Experts of a small language model.
Experts: 16 experts in each of 6 layers, 192 clamped SwiGLU neurons an expert, a softmax router.
Training: a variant of SOAP for the experts, 8006 steps.
Below are experts of layer 3 (counted from 0) of a mixture-of-experts language model. Rows are named router (the router's row for the expert), gate (a neuron's input weights, with its number), up (a neuron's input weights, with its number), down (a neuron's output weights, with its number) and show model dimensions 0-55. Each number is 128 + 32 x the weight over its row's rms, rounded and kept within 0 to 255. Numbers have three digits each.
Before each expert's rows: "comes before" lists some tokens at least twice as common just after its tokens as in all text; "mostly gets" lists some tokens that are sent to it at least half of the time. This comes from a sample of Wikipedia text that the model never trained on. Tokens count by the router's weight.

# expert 8
comes before: " the", "8", "7", "6", "5", "4"
mostly gets: " in", " of", " to", " for", " at", " on"
router:114148052113074184107141104179145104138146146104175166167125105123165148112129216115079090152150130072155138078128169129137078132169139124122179143101077122094134146128
gate0:109100102079100071093109131103140186112110114093078187167144171086201122091121114117115186150074173140149159160129115106139114108158101129089149112135172148102120121123
up0:151142122127138123100106091141129182114141150122100191143120108088215098077071124154132171126103192176115153163129138128102117132131108115097111120088146077107174094143
down0:101115078119110105114198072157113092141155139114119129121065148090100109107186099134088115145126134175143115106126255141164122142122072153131143141146128138130133158123
gate1:178149111119111177150143095160174091125157207107175158178146085138172113129131119121153150214154149166143069085102106134083144117175129095153140166171111153165150064179
up1:202161138107121163157126034153121117126132140073117139203129106118168128097159135132131109192157152156110090100119131082085073153162158116127151133177178134111118124124
down1:094141043078131142110066099210062121081116135075139152111114117158161097095168131150104089161160151108106134164152160151133163174153084153146170161080155106076148104135
gate2:138049115111070150156127116159159072155140103109151178086147127121132120123074113139129096104108140121169185143128142137113149121150173159152189079147112159124159063165
up2:169082099148109131173133136104148140125125165108137176124127181146164179125118077108115151150072119119177142135114144150123127136144134118124194116117158166089131117156
down2:169138133205123124133088115141160129140147130095064133183110193176172141154141118120132041121091138130172043079143126163118126157074067171158095211132114167107120113142
gate3:027152045136163108078111139098099180146141155100149141084155145113158195154102113111088179133124179149118112155125074112120125137180143145114119148178125102155178155142
up3:114135062164107102065149086060135125126185125129111162072113134177191182135116098141086087121118148117129086100148068148132057126134129098166154131198140153141193112105
down3:182090125070143125119141110197153135132139120139136212081108052179144109122107090102169127080080175184121151104131114132149111140124109116099089112141085092162121159159
gate4:140180149113137125236162083109144094092180126101176163133169151178182126120103163115132114150131127089103053145133171190156160139116209119148135167113120026127130122181
up4:124177159096155112170152092154102112100169063120166130098161153126150168122142136153114141084171082091145048109158153150081161143165152137160120150121114097180111109161
down4:076120099097117104170136098185117124103162110140170130097170196105127135147139171137162136158158102158172101136089141111134113126093129083129143180110176183137157160126
gate5:161113163109095131074127119149180099106101157108154110142114037080187148156167135099123138126121182147079135143056156114073134100079136062141105116113139133160167180152
up5:196115141100059160091141126114169097121099146098101108146118061105100179159167164116114165146135174115101116158089127069088085110105161105156102147140155141145121154105
down5:095136139216148162113156140127126198133142118128147097143149156047093054107069126117126149122175110127185175127200091117121154087119160063114069159148178074120079113126
gate6:101130142131144141079147161129136140112151110130179152131053059117112085089108154128102142138127194167146132125121081115160074097132104148137171189142175138112138131129
up6:145144108194105093111157111161163160118127078146119096111115158156118104109127135105104162164192146172131113083103081086091086134128135123060171192134128117121099154187
down6:109110147168145123082169101122088140059175185172143121070131109137054144181181126156100163120132160107147086104128170154162123135140085127105156162137140137146074138124
gate7:086072115143114123107153073109099186162145122142170182148083165068160186118131114123125105143122070122141151152123094062123108149160091108144137101177164128104177120112
up7:068086107128167101100140098120132149142132140118120049148104109095139200135151122156163106155128138115161118171121186191100104141141118170119126182147116099142163129105
down7:157121140138051126116059141150118103113185124168141146148150130148135090150097162126111111079124037095136121116137096129139143105181092096169110091127098184099131139108
gate8:171188126125159127107102151126158079051145184094081146140147087063154139144157151149114113076136156127113119163153083132160169160114190118204165109155136094117124115155
up8:154167146161153162145135143116137091065077127112095143156056112124109115128147098139066151166127137123092138147190058146093136131144163090134140125115163106124073128188
down8:138133126108098119148139150113090163174125137139130123129063139142100115131118153188080168067116090158161198155135096210153098090089086143170173151100118181152166095116
gate9:163084153070194128146125170115154118172089109034140124113144120155158142136161136089113114191134108133067127126169130121130095105126069110115167148164152137096157104114
up9:103122120132182154122111182163140114200149090113111147169090110159135097124154123120169134149087138167141174125165121169140145113170113160115135107132184098129162075118
down9:073127141118159045159186142192169026118087130123130122101137118035125108140091156100115120162081144101156121181104163131108127125115180119179174093106167166117118097123
gate10:126074091067128094160105133135125078106159152098106128180163182110124135109131098157122105129122202067147123100165109122138171108168144120168155071138117115178126105135
up10:092120099100156150158150132137161069130160162112102151165108116134119128110126099171150088084107172054111154165146145148146154127117166102188145143087144157149170126152
down10:095089151126083085139142118191098028135092194053149109155112134117141149154181067149123146092108124146131092127157124148153131108110090141077135134146149122100090131160
gate11:150197157117145123151159184097129129143170159105129154121110118153140124139186149087095133113160183126128084070134159127114117110118098120138113138121150194188113113125
up11:038200135135127157193154121091111067092165137175121136111153121187177134120163133093103122123101146148105113067118144111109124136095119062154074121139150166116101168144
down11:130104108076116114088134071176135111136175133120102171138149177097136108061075158101181158125107108134107124125215188133161139131149113124173158153088071123116098145117
gate12:064117139131108169130166093124100156152164097101114141142145077114154167133151060127127155134151131094142113152101104113110117132066133127032132119119098040123112125087
up12:099082160189103170169212057106105115172150077108127138069163046113133151126144113126110137121154136090125090187089105126159149138079099127048151159092072049117138104083
down12:097178148119173160075135128143115177107140164101153141107151109132109127193099106133136173140126145132091133126133206169110135071145097113193138222109085105151153115094
gate13:191126103111107075122154120121127138076074094059152106101093121147140148083172104143095149157232087159141128166157117149138113113135097101172108142065174106151188101159
up13:177157077086105086062161071151112131050159118088194122104118184133110151128104142109136096165174087138133111138208110129113136123175185103156141129130131110148153080185
down13:053091099111136124139102132162195092100128155149100122185098101133088109182173085078141137067164144145164170138125114083089097140146091200126144137110111120179103128099
gate14:090127121057122159122062089137165166128164110057097177132122133113100130121104199087126132088133107143071113164105120075138109129098174117094187072082104117111164084107
up14:133188096099151194116125115088141194131164113119105152093127119130102148047139213063133148063176079138110142114146123125129111123138137119122138086096108171095185139107
down14:107085108155163141108157100150167166177158185146172166165146151131137143125068088131100120135133192092132186115151064126132185097074112154145074148115124137109146109167
gate15:142126116183131131128132130118141137087108130129135091098145141134131154156124123116163113113120119105185021113180114128138093076158155201150082082102120124105118155095
up15:113108101156134108148098135155140163116144131108114144111156122132137117168157132126143110120063149073127130116181112163103082053140135130141107087110126104127108094153
down15:140118132115114111124181113138151108120114176155127163104190118139090149180073130140173155128109145135151164157154109110088132098139144110111149096116196099077081114095
gate16:140084159163096136090144121144168158086127111118134155135144070102114182105183164150125133077105104160125113097156136104070073104124109107112132128162129092121066099121
up16:121135154130089111087097142147085129119120055112060111156129130127149102102167164122109102115142114090141148106098136141127088124099086067150105135168096111132150113122
down16:156165214055096145120123119159107153062147079109102133087150143073192128129106133122098073081199081091107132104167082130128127136158133106102106118129148167150058120151
gate17:152116106139085178111119195151123108154197106113118093130115130145133114049146081158125216173075128092135174130111197088115080105089136074090132075166178141096107141098
up17:116112098125121120103163124118107048120121135173128181165144106135161094128083120144087171181116140095171183144163118121046131095121121032143131073179092152082080115113
down17:104121139084148161110172161184078120134098096101105091110149106105120107172058099131119115134105149144127087090187110121173148086179096152067109180125135116167144170096
gate18:083100195096079125100141162117111129096156129165134052094140126130107100127124117124098074120087149095143086116079170109118176186131187127129174184126151117112107071111
up18:094134166146078109123107144100122167095115113189129082105161148113166104106182131136144136140070105126164111095076154132158145150148144125101147180108157104140139105106
down18:122130143169117090102164207101150141169090091126110151145085088112160137106111133068098142115090146137121095157189173084135095141124124080106121086134124118140137102088
gate19:179160139114175139130152133123131076143155149137100124133085142146148103153181121093110100172160134087156086161116109100127194148137141064174129128127182072134169105146
up19:131132098094123167123143159138101160144077121157081141127119074172118087124160074142156111154111119066147123134148067142118164115138165131168148170150098108127124148110
down19:120114171136103105111112119159148156137191110139120137140172177129147072160117135112105142068163142118155174129162177096161146122162085142121173117065109185091156135143
gate20:093207069128115117158196107112155120143211113124097201099117079080130158057151099125067161180102168141112127134120104144071100079159146117159144123122151104132139142135
up20:073177095118135124132164111057163116129176112188087177088165077125109182057151098129065127152101145182161113102103128164083121118144085103165144090158142118124175146144
down20:108119072105101161132183116042122144144131094159142048098130143134104123138193075155109112138085109111112145127120218139153128130127159138082124108117109190172089156202
gate21:160159142114195141097129135072157151139037167132162107085157096171120117079130132158099093157164157083112094156168150102119119116145129159154152142156202138148190105127
up21:170196159081156154150171135106150199116099109142147109152179120147136099107128123133160136129125159063111085133145087089138105122215179133151138152132196065136177124121
down21:085099177155133176141102125082139057174137068117118106177131116146118166138075094107176122111103139080115099072116076117143165155148114179181117147136084124134087068172
gate22:166138139121120153110130121121174091136157103130119149160123166089116096119043096210088128133139117110126098121166099134098137099116134100125131115167118149153182163111
up22:171111083146094144093067160117143140151106089112097144128110179108146129150105123180063109062151100105091106117154106098157112132151199103148190119130158136136216161118
down22:128178121191119127134138097117068084094165099152105176184126179096087124147138141188109123146173190186114166117131147162100160145118078126110204148143185185144091142131
gate23:134164113086174124163200092115111119108138083115075162126144109173159147124155120104167154103124191107116088117152133047197127090197154140157097145181175154087138157146
up23:122197110123175116108174117147098142109121131109109133104177069185157132123163157140168136137150141078075107109159187053145138094156148101151152106155153137069143167160
down23:157124114149099143142100102158161111174099211122164097145145135099156156159115178132058154153169121129102136120163202173138187099137154109116145126121103124134170171137
gate24:175185136122088173084157079124146076117183104148113160100135156099184120089115132082112127100078092121245155051161113121123084083113166107150155147186121142123169086152
up24:184162148090131115098138099090161133136187124150098203084143136084168100120091128059115117047052094162183112081108135101131153106122163127128155100167077181139184116129
down24:130118146056122188148124138224139099120106136104105131104058105127077144161145126101160129110110136097098081129149163111113078096142152126128160114083119087122156137081

# expert 2
comes before: "|", ",", " of", ":", "\n", "-"
mostly gets: " |\n", "ics", " family", " Kingdom", " name", " information"
router:105111194095078058151158117126089163133145145136132098143130139110191104113153052106232122072129144087116101143135120148170134158098107100135172125112156123130113117132
gate0:156144126089143095119100095144151114116071136114099112120099138164155102095102180127186139179132123089133114154112098142207068128147107132127141188096113149125066120132
up0:165137146094166098118039148159166108159108111102128063128112140170156141135100170111173186126122164101101164141094128135179080099167155137082138186100086126129098149191
down0:116141118173147124173132081134136103177121146101147101091131162151081177116175106058179157128121091156123177138132220116114155153095120140139096089155121147120068152120
gate1:132116083161118106139111167153113110144111134153125116113165132175119133082138166111154071117107170182086139102128144163118130140194125169116152086112114113117202126126
up1:158112127166119112132128163141105097155117132142139087121163119189131096110128109114168055128168198161097119102131147154125122085157142122088140064132137105074168146099
down1:158080125119150101130126061090123156125139174161151133115095120110133194197097109071141120135101154057118113144168134183111110119086151081174070059132136162158097164112
gate2:068170129149105010168092162158127135065117156085126170124107118116103116096146145163131146078151119113116129173124131185097114148126129126128088111127160086145099137107
up2:135149054139083089200080141103116178081107171120089161124103097104176108095169182115146096067111170113149103142147137111076144142128134127127161126113139117170097138082
down2:120120131131137129124134160148214156115122165100129107096124100119063165187140117254110119102119153163152087109192177120153111144118179129145142152118098128095144118118
gate3:153095115146157062105123111107085115131049128138136152074115125102151151154187128131148183105151182125131140157117150174081139131087112065113136115148138121112121106127
up3:149077173152093088100124072084123173111098138124166143099149136137139137165105141144097220134130190104082109149135125164088143095093080142083111129210100122169139120136
down3:141124169136146084201113080100178077080150092115154134124130091164096127120170132104136076143135105163097132096151098115149191151103161130122130122171174174129121116066
gate4:137118141127107131188165148119113143133144107114115168131089117139136071153126129140109106140182196090168177155144053149126155167046149082092166181120075112118124076090
up4:119132134091090143156159204129164168185094118127140142091137131164153078133147114130116090109185180092130165150121077162147145168072126102085086122144138074146132086083
down4:120156146103083128107067113100154078082135161140167136164151152157137134087123112122115137175160147082114184117112102096175096119133148149098101103166101230118168137118
gate5:083096162183137127122172141090088136086089146157117081102117180124120126098078157118154153105127151161135103070090138124131089178129110111103152101066153141181107159091
up5:070125149207135123171183135091143148121134164158156105136121118129148133101101162104163165168111127140159113124116137097143092103110192114105176106120105161139154143149
down5:216188136144113128122106149139119042148137086112142163107112142171103168114176166153141035122136144147122154096172179118177126126104120144126132099143130176100106164105
gate6:144141118131021144167110177155165118164110091123191077110142121126137104118135120120129176134122109084149129115179114143076168064112091071122122096124205116123146071168
up6:148139051102069150141105161163144128149077136097173138158166122130153119151102099075127106101104072072178148144154119116082137095062139119151101089108168136147145058107
down6:161118070152131082108150145149166116084138121123123093154124160136107048184170174123121081144126076099116121117109195115144091109126107126162120155153171084139107137099
gate7:126100186115120075114184145155089147115162094102106099110091145079169094027093103143161100111084092117110102129073129164080127132088079156164102124101126110117075151117
up7:118066148128126082119162072165098107157146119117114100161071155117170097064126089208168097170124099164137091107111117155088136148124067110173124118089130154140081110115
down7:092111133170132183126135090140120089110127086114159135106133169120064159232158144148134087106136114072110120111170225133177153147138154145144061130130168117154125133099
gate8:100067185176080089124130118117152154154154107149167146142139193155149186126108126087192114115186071108082135133095159166150158140106167119118173122099156088126111144187
up8:089100137171121170096141135122104203122100116138122149129139173119071163124064167071177147089153100143100096122081156137160119140138153121106131058174112090069069185177
down8:193117130152110106136088087123121090137136098137116116139155116144174089065074122169087134183138112057222136125105118138126133109096160101104163096109150134073172097135
gate9:143129065042098089157134124097091138103087069131189125114150140072125141100064132114158062151122110107132103137079152111144200100106194138108122128131126158183155164137
up9:156122114093079168104124156134104142120134151136120139101146087089134120118132122096157116132167123115142151138151147187179081105125175099122133126146107108147148130173
down9:141169170144176113096173145140115128110122104148135136100136139126142162092089101161120126096131157153137115130116192138161114134075136152128128079187123167100122146129
gate10:161125155157080111159203102101144086129135120133118131145164127153118111103047121160124095120153144114097145126095074159122107111084105086137158138122117157139117165127
up10:110095128139131152177162103122179121104086149182134158157162104150137125149087112093157094133126101139161128127130063108074147168049138134186097093106068133087114166137
down10:131170072137168095096165094127137107095116122098186150151107176213091125124135117087134159073094102097168098123116074148177098104136117118078106097146135138201122112131
gate11:116066173115120135140101131099173140137200114088158124107109139126162147101072126088157076112074112083179133170127055149120158156131120150184153168119132153184069114092
up11:121123190116099111116087156052112146113151152113142070112098134129120090067108087061187105169143145128181115141072070181115155092130119151162136175111158120125063140139
down11:142100140082102159110134128142101123083058085173119096127128122092146078071074153134108175132153124202113085122124133072161170149144100161164100080142157130196134148095
gate12:142108143155110158093101162158159129064134137072127100139104111111120125132149107104190145154117161122150159126054155105153112146065097150116167151131148099136078078088
up12:127132141152134164104125156158142096138138135098144097179137138055189116079187104116178135141099101120163186113139145065121059114130146130153173164139111113128138120096
down12:164119076110183108136102123146164150135165119135087167079139150121152138164132122120179115182185105136111147111150140193141185161173147137076168135175130080169164109107
gate13:108144219142099095163163153150102183144063097177151091156113161096156135086125132181133109137081168090116150162139107068153122191115095112126140170086126117159104069145
up13:085111255146127089137141152112115167118064110145125091119125135109115106128156116188143127108118170134159160147128123088160127159133118137141125107079106117139137050145
down13:141100159110136131105130208182114100107183124110100138093133161089138098137161098135153139145084153163129069157149155179140102112148102162137126124140103159071139166083
gate14:160086171128125068123136063129133125100211128142080098144115129101167092120097109081103096103141123122143168148091097115198075125157105070061159135126181115132145113137
up14:125082146088128089114173115098165098073117195098092101129154116131174129149098148111081077073129111140121110122107109099173120161098126063132138103125136161134113071128
down14:116144074059120126151105132169088131142162150108090102107185081146145084154131104157201077111069112114111138100145205143133118132134120140176105111136157118149109130121
gate15:108175192092152094140097059114115121146123115115134172115178103107111127093140106094153148095157128125095142141146129141114141103110119110153103135078177164156119161177
up15:143103172083087117165141114106126134135119106110155166146217104115145155177063128107171145134171149153131132139180134115136089150124095139185061159151179161126045131085
down15:126101104116143185113114117128134189168159097162184112061108145174130131091191173112159190120130125118151123115149159143104121098171125111084140062095136099204144178137
gate16:122166166107132121180153109104154125099116131196131160103153137123124131143131148140156102093121148157095114127147147122084104088089109128146154161088224119074095095141
up16:141105128119113108197150114090140147108120165142109189079154134116140173116131134144145081097128143150090135131175191118077135117129170123141140108121204084072083111092
down16:145132139108121148104126128137087110105127141144112100125119109087197043143151098132077162043157157185184117116083107177113139135147134127117166119147114132111170113208
gate17:134112150065086122178084153132141135143143160110085102112184124088127151208190132142163124100130143088097124152099122093076137181145128148160123181172142090160071103132
up17:132129107122097101166090097130159150137164096128108129111107168068134187182126127127097108125137129099108114141123129113095124116184109128164123145133196141170093122125
down17:143133124147146128066133128137127110127126220109134130142129119157122127093175175133084105110103129157111091116190132187125130075142112132121186134094093098159151110061
gate18:187131177072116126132123123124074111131152131162122113114148119070167170160152078109167117075142135114101052107153174185105091119110109098169131161128145130113167125128
up18:170178167132075139132105114092088112148121127094120105118151142063183145174165089103158129037144121122102060131154184178136092126151115115153159108108101076086169130106
down18:101153125121128183196121130108125168103145178171119127070159117107091073133185178100097121098104105143114174131127108108088174190183091138176138143146141141119144131095
gate19:123125088169146170082153124105127111126159176139143144103097145140157111092146102104194087125195116090197156106164107117107122178051110077108096149146097124141157121084
up19:114167119122097135163105150137070092140206114120140134106164111130138165141136081129150130153140082154134143139155116157104134126113118173128101080100118072150122058081
down19:135165193148080154118139141151137100132102149162136124132083133077129160100158162128151175151106122026103069138133127063097109141068120179157151091140103131111113107136
gate20:098112197149132188118153151134132158150121126147165091079117088087126125109137165149139115107130134108076113082160077075139023118115156141160143171105140177154111134138
up20:081154140185112140115149181135099112139097148098173080166104102120109103124127140101094107125141115120094120154156129090071131156128109207106112137150192201195125103127
down20:128155120096116190148122102121132101098178109148135093071110134193127151138157121093113135161159116077152147114117220154120120076148115172195139125123126092124118172161
gate21:069132151103122152166124146121129187123075140108144120148114102142101118097086147123185145149080131115092125183153073135137130134122108171076125173103141143110100141138
up21:135138190142113143167147141133099159110087117060148128150119094149101135096140186174163160171087147114094159187161086107129076105109107119113204176106088103081143108129
down21:220099110147100096106084123143218108118122115103148129127150135144136142081134127102113154121094121108144113118136169115106118097114103126143122133114149119215156117133
gate22:154100119100047125090112111047073129137132167051114098131105064104097148117179102070094085160111108136096103164132123122063126127133105154098118095133090074182120103117
up22:083049116090180123113134134067129094135146088134105073157114081107094142127139092072135093164132147162110129141100158169093097090088068095146145152151115135132127083100
down22:134141124093136110122139194191114145080157076146117157153150134170162200108081112115135157149093078120147137148119175063115143167169167078130100115093193112088144130157
gate23:147106159157098113139212108122156162098110143093059107143119138111117159093134101134156112136088093113141151141139138115120091112164096121155125109125156161091115123123
up23:164101117193105099205094144123145124087107137068092107168136132077129136066133089172196122123096096094137129150126162120160058152160120095157092070140137210090146157141
down23:125158114087117171141127192110135134188099111099094107147142062174166153156115121081080147194111116157150148099185143106127098126066070080082146178134155105140098097133
gate24:067092176112141092129167171098129134112101116127135121110144094044160136086147142166096109093137110097081137135099117102101126123166136075082122106110196137099129106135
up24:035138175089077093105160179126131096156109166128150124174064161075146143110125119158095136122153105061126121124091141131145157132164137089091124102142122128129183114121
down24:097140187064129127137137143093177171185117163173102178148129174127157123139114111130153092116145137117125140186030082131083109084175145114106108143141095086111121153149

# expert 13
comes before: " ", " |", " (", "\n", "\n\n", " K"
mostly gets: " in", ")", " In", "In", " March", " November"
router:175158153105085154134125078161168089151163145076145123128121114190110177139107160080080066151087139139139123110147121142157107125128105108102127132084141116131171129102
gate0:143124136126152148137094162179121099153138133114151150122180114149085154105117113123110186131169114124121114107098150084090123102148061159077088154126103096198129131130
up0:124108105135155120135105177176146105114164175108169154124135133154075132080082093128108169139182149122148155116087146112060148126125039132097125137120103147194115096105
down0:073144142095147075173153089157101095110101109074172160110188088110073125132181114125146217186114154096138159117120141143122139139102107162129157112112167101141120143186
gate1:132164181157096122113114101118132120128155136136106146127173117122110132203153159087067101101127118185148118127134172119134126146051092096115171153165084118154132151136
up1:119156157133065129119129137142143109072138146044109123156164097142135160147142158071063072092163131163161071137112141145152130120026123161121131142148119140141103094118
down1:100165118173166116093154164095164147125116091120068104083112116080148084153118095177120116115077083130172177126155177114181098130113180135130136133151144116166084146113
gate2:161166154167111139160082081119122106119141144134113149130122154168063134088142150103146130168104124118118145097165153132108151148097134096123089087119170099068122145095
up2:159146189201143166136129089090121079127150155160137145106111103131060146087161110143168155147110106133110130151152133109120125141124117103160109082169166112102140146068
down2:067125095150147112085161068182108069182119150156114110151149122185178149113100133166110085125078134129129095143178102151174161097113125189129119131080112176134103128063
gate3:185106120123093130135138114141117170128131095158076129231070105152125160175126166110155119162135153152128112104201075149105127085103075135109158149124120133136112089034
up3:098119117134103121115152137137131167131133160110073100248102129140157139174152141096150161135170116180142126069184066149118086055094105126117179083093120122119135097069
down3:134123117107178108114068168132144122130091155074099109028113086121125116156110102096112094119162147118084121059062212128120156134150117141149132125124134102069123123076
gate4:168118070143111167080140131158150126085182124156190118084117165134101106107167111121150095127157111151135092124144129098153152171119147078117131093081123094132085142126
up4:155127071151113142117068156106176093081175098141119137081080192153134142142153105098152107135135113178124095147134148085153128170073106125081116056074107064129129156147
down4:162114110086104131139073157095157147132136114133135081101164172107104085121139120174150128105123132142104087152147078152149036129139091140097151135128094125096146080148
gate5:196169102158113145137127097143085095123072139126145119052157125168141137155083137089124159201110164110129077117142154144177186069111178133117127179165104092167084110110
up5:179181088124132125160123104171075102101098139156171131037158109169141096156107108122097128203066174137133067121122130116174159080104159135109167149121113114169147128100
down5:069163148097107109180119121094094148145159137169114140148124149161117121118186084133181118093111096149093125143194139170104119179165106156142097100116099128186150160156
gate6:118099106114137162150082115134116191149112079167120144154120131091066135087102142133088158113154092118077171104109125125157112150104135154170101116136168089139118114155
up6:150162123136140143153125091144084180163068088149095145139105147106071153072144153180115165131134091118077161106156104144160128115122107148158123122096205082109099105126
down6:123139081072114134075133121085193173120115143118103117137071152155164101132193140227125147165171072123086156093125174117133167115119106140130175171144111035178095165101
gate7:113193134144156098116153076148100105200160059147175119130083093087106150092121080081069147130093119118176178137089132113164137131135156143147142130136122115157192111109
up7:104185116126137109071149087160074131144110124132138137111106066090119191099124092036107121100126139115200158122067164119167105115140149174131142100139124175164149098137
down7:109103083119148104124165115096142098183075166107143106153091144146108121127068126130173077127165138119144088109156130085154115086101140134161125126061081154141122117132
gate8:141145078101114131099163130110123095141186116087171132118153090121118110096114111101056146131184131086079129072153112132166138041119122208132154132106170165148125159146
up8:152143136067125089106160106131138111109198087120188163118139135123133131117126126083068121065164107113075109082143090147173148081066096176129176124092158153176120140167
down8:133082129124092177128061117150146128143156083135143091175085187114161203126083154113142126106122136134138154153128101147174074147115132132158122122164122120121150158135
gate9:154091164152112194174113197126129155101152132174113110136098166154092079105128118076109152095143123082139115087158145104135135107095195058141175102157116096127173082146
up9:162141175143118163147103186125146181112131139184136131138110133122116061102129143072131167121150123112145149116168169124160161130112174049155152094155072069134198111121
down9:127133130179138086148125168124192130145163149152185128173207085125121138110192104098073134161152101161109135129139119106153144122157093063138121082079125105138116078154
gate10:149156104098124157161107071118130114025166125125150151087143116141096139117110128128154134134155105147070137074123124155120109103158133179109140123143122166121081094026
up10:075160114102144164123123065131117133108169109104103155193089122145140170122089173157160106119132147162114122106068147147126140152099179196089159086159124185114132084109
down10:125139195166116152106174160112124138164117168157110123152147140160145127077109169122145123149129173166095188138143118110199106102097127133162081162092090074072145084128
gate11:166142099099142120152160109139087174120122143174133107083119171110152085113131177123097096135072132067150092070118124119154072119084119115153127116105142152073097120119
up11:168099127110135098110178109149101136125150164170096136123104114176149076139183152131116094152110182050186112111100106083105082145104086115082093084137126146081140074106
down11:139147133106167068115131126132151173168145129142116153133149123112148137184103124171119124118183141108120115175128135087181109148138200127113102153145192120103172160199
gate12:126153132070107129095173164134094113139104196177141141126123101129178132124137098108074070157129137160107157157182109106128092167065116189035106131090157109140107144112
up12:122147172089116117081156132130135132161109175123172141115104090101170161147143160120106115114099085154113154167198093126159110148097128203047087146105164170140067127168
down12:080143138138088112121086184132091084092127112147144093137140106144111107144141075109191114088077136085120089180178147150187120076130126096114101176123139087156103168149
gate13:176083141101120136130150102138168099107150144110138073121145059130166164090079187116101112132096092113145129165183117172133119191110116139137077122120077107080138109104
up13:148137126110143175132129130161138069071136110138146135080139101126148143073137195150134121146132098111152077144185123155103109121166138142129106114141129132143162108088
down13:142106079105074188198127138100150148167158184120180152095101152146134142112112111108128137147094128160093101093080181132070145149157156154100114107136140162148091193097
gate14:179104095172081141120113106126173111082160159148116099115143164183139129136127142163099126109183105134086129154107044132155117104134131133090135146142116119171142130156
up14:139074152168074148131141165115135134117103087151069092185086135172148177169158147120072139121093138113175109149125102137123131044088119177057128184127114091189124163091
down14:131102091132101154130120168164158116133124152132140085154140130114090129151107072185107127159145121137192129191126118158091105062112140158140086154090125122213051125226
gate15:158169100065076153180099163135095162186205107115126107138172078158123123130069176099086124044095105146131098135123127165172106145140165118130152120116163129093153130195
up15:163155131081022155202102181162057130154144181123139146165154092201133146130100166148096142090086080138158133104109116132160177190110121099145105116143105105154131107158
down15:178093151101132112169170109099115137075063106134142151061150113106170138126059123120085130087129141142151122128149212167142131164143156089116159133112118106165100152087
gate16:188127115122178148079135141169148139138136131195124097162154118186119187111082153143130108125120213105067103144135139154175145110176124145100126115090121110072144131106
up16:145126110154150159198133124119195136035120160117181128108130156112140110143141188101067137140097085102152125123134108107154090138195144117132141137137153147191142130129
down16:073134117095141131143133165115060126141126098145110119123132102095120061134103137090112137152112105152126103129107195135139172118110146173096132169135161168115059124107
gate17:189125166051111150120107127119121067132116102076076167140143140105154106163117093168126163081110072151079117115135104177144153117059089131100104131123126134190140085114
up17:201131111091126156125138130113131104141097160091088163189142128130142145174133070147072166126140100111128104132129098156074131157053065105116109123108134107171080073092
down17:143116132108168140160129067088146178096128104129122144142086149132196170140122137162141069155149132161162130112119113089130125146132123096091111077103078153112045110105
gate18:200075093175108131132161164095106128090161176142145168106146132163179174129063096116186119118125169150105142081100140113152130148080094181104103194129157105086108112137
up18:147067129148117128120119115148106092122167160151104127121167140142168181125119159150175081121146146151099105114114132088125181096116092165078107176141167118096102165134
down18:134133150139098131090135099100097070102119093146160079095074167075114150150114130211149092158153064108113153119117123143200157083144125100189154102140157119106085112170
gate19:198162115107162115158126068119169105103167052126123181109146137167132149171104101103187087125089145156137075044186127108114138170095145085101108154101143118088126144132
up19:208143114096132132143113126115186097114185082154139178137148133150161148196049138103137115122090120157090091070139105095102141166131145086136088113092140129086154090117
down19:182164117106132170141154162173200130137124143113150164142160146158138147128126132135088100146142110123079112092152083108092088165135135190125130111134079212121122163064
gate20:151187135207138095174130161107100097199108139039162160161104090125128123135122121109121193091174107196130098125112161131132128075114096147141162132065195105090121183203
up20:135192145199153122164128141130139108191141149067149163135112082149148118133094110137088174117157113130128118112121125163132152094150129144117153124090160138101124135225
down20:101132068152141193229118086140150135115152112144086193126128171134103149146138069128167129101110144139141111089097191171054127156155137128151105148128094164146188178133
gate21:092099190135136201156105166128155151087132094074125115061144153133134098109113185130136145106086142079129143158156128118139134098066182115188078069143128122078179141110
up21:166089166118118139193133094113213101120113085106173115132155121130140107154179144114114122134104134043119100161138152105137131115116126114142079101133082101089131073096
down21:138127149144126083128071156049157178160183101117135125087127140137130138098172116161102134158155158103155163113168145113101133113172157132113059158115122123156156157124
gate22:176113108149127150120107105150199108152143177114155113164104093208130121110160147145149101079072143137115093085113093147053125153129151147127180194124091109077095117125
up22:179142122131089160081132150111176105159165166050162118154092075159117107142143128081111155095042112085153096097130109135125139114175135160116193134082113118077095114109
down22:118088113165110101165158138095169183058134137176127120118119163157125137147130186151137114150146121141131153127122143122130126122136153170166120168135149147148181089094
gate23:100131108123097091129146141143164130120131152100131094111115118171104198116137115132087087123077130122127140087111108134166103115060107140162132128089068066146153188135
up23:094139093119066080130139157109189134123131160088157131108118154186124176146141128125102095141071185094148129067137109138105073129087135173179152145144052078153155187119
down23:121149156110078153126144108117064122169144140132149170152138124102055142147185101209046146093113142158094197110143155116122109156171139182105141112160118144104121124093
gate24:151098165198121148139150131142113059115107152172086140140123157067105091105083094115129143125103093141131124088122101092156090071205119169164150104142115139142125117085
up24:141102138134098150127179125170102112143126156135112138120123172070077140140101041119116123060123093091098129049117113105124094089196098108135107129138105186122134082111
down24:178152135119083174149107055152129125108135101136129078111111122131142124087134134158126141062147120194074111163141155088138146163119166092096124134167130112145124098117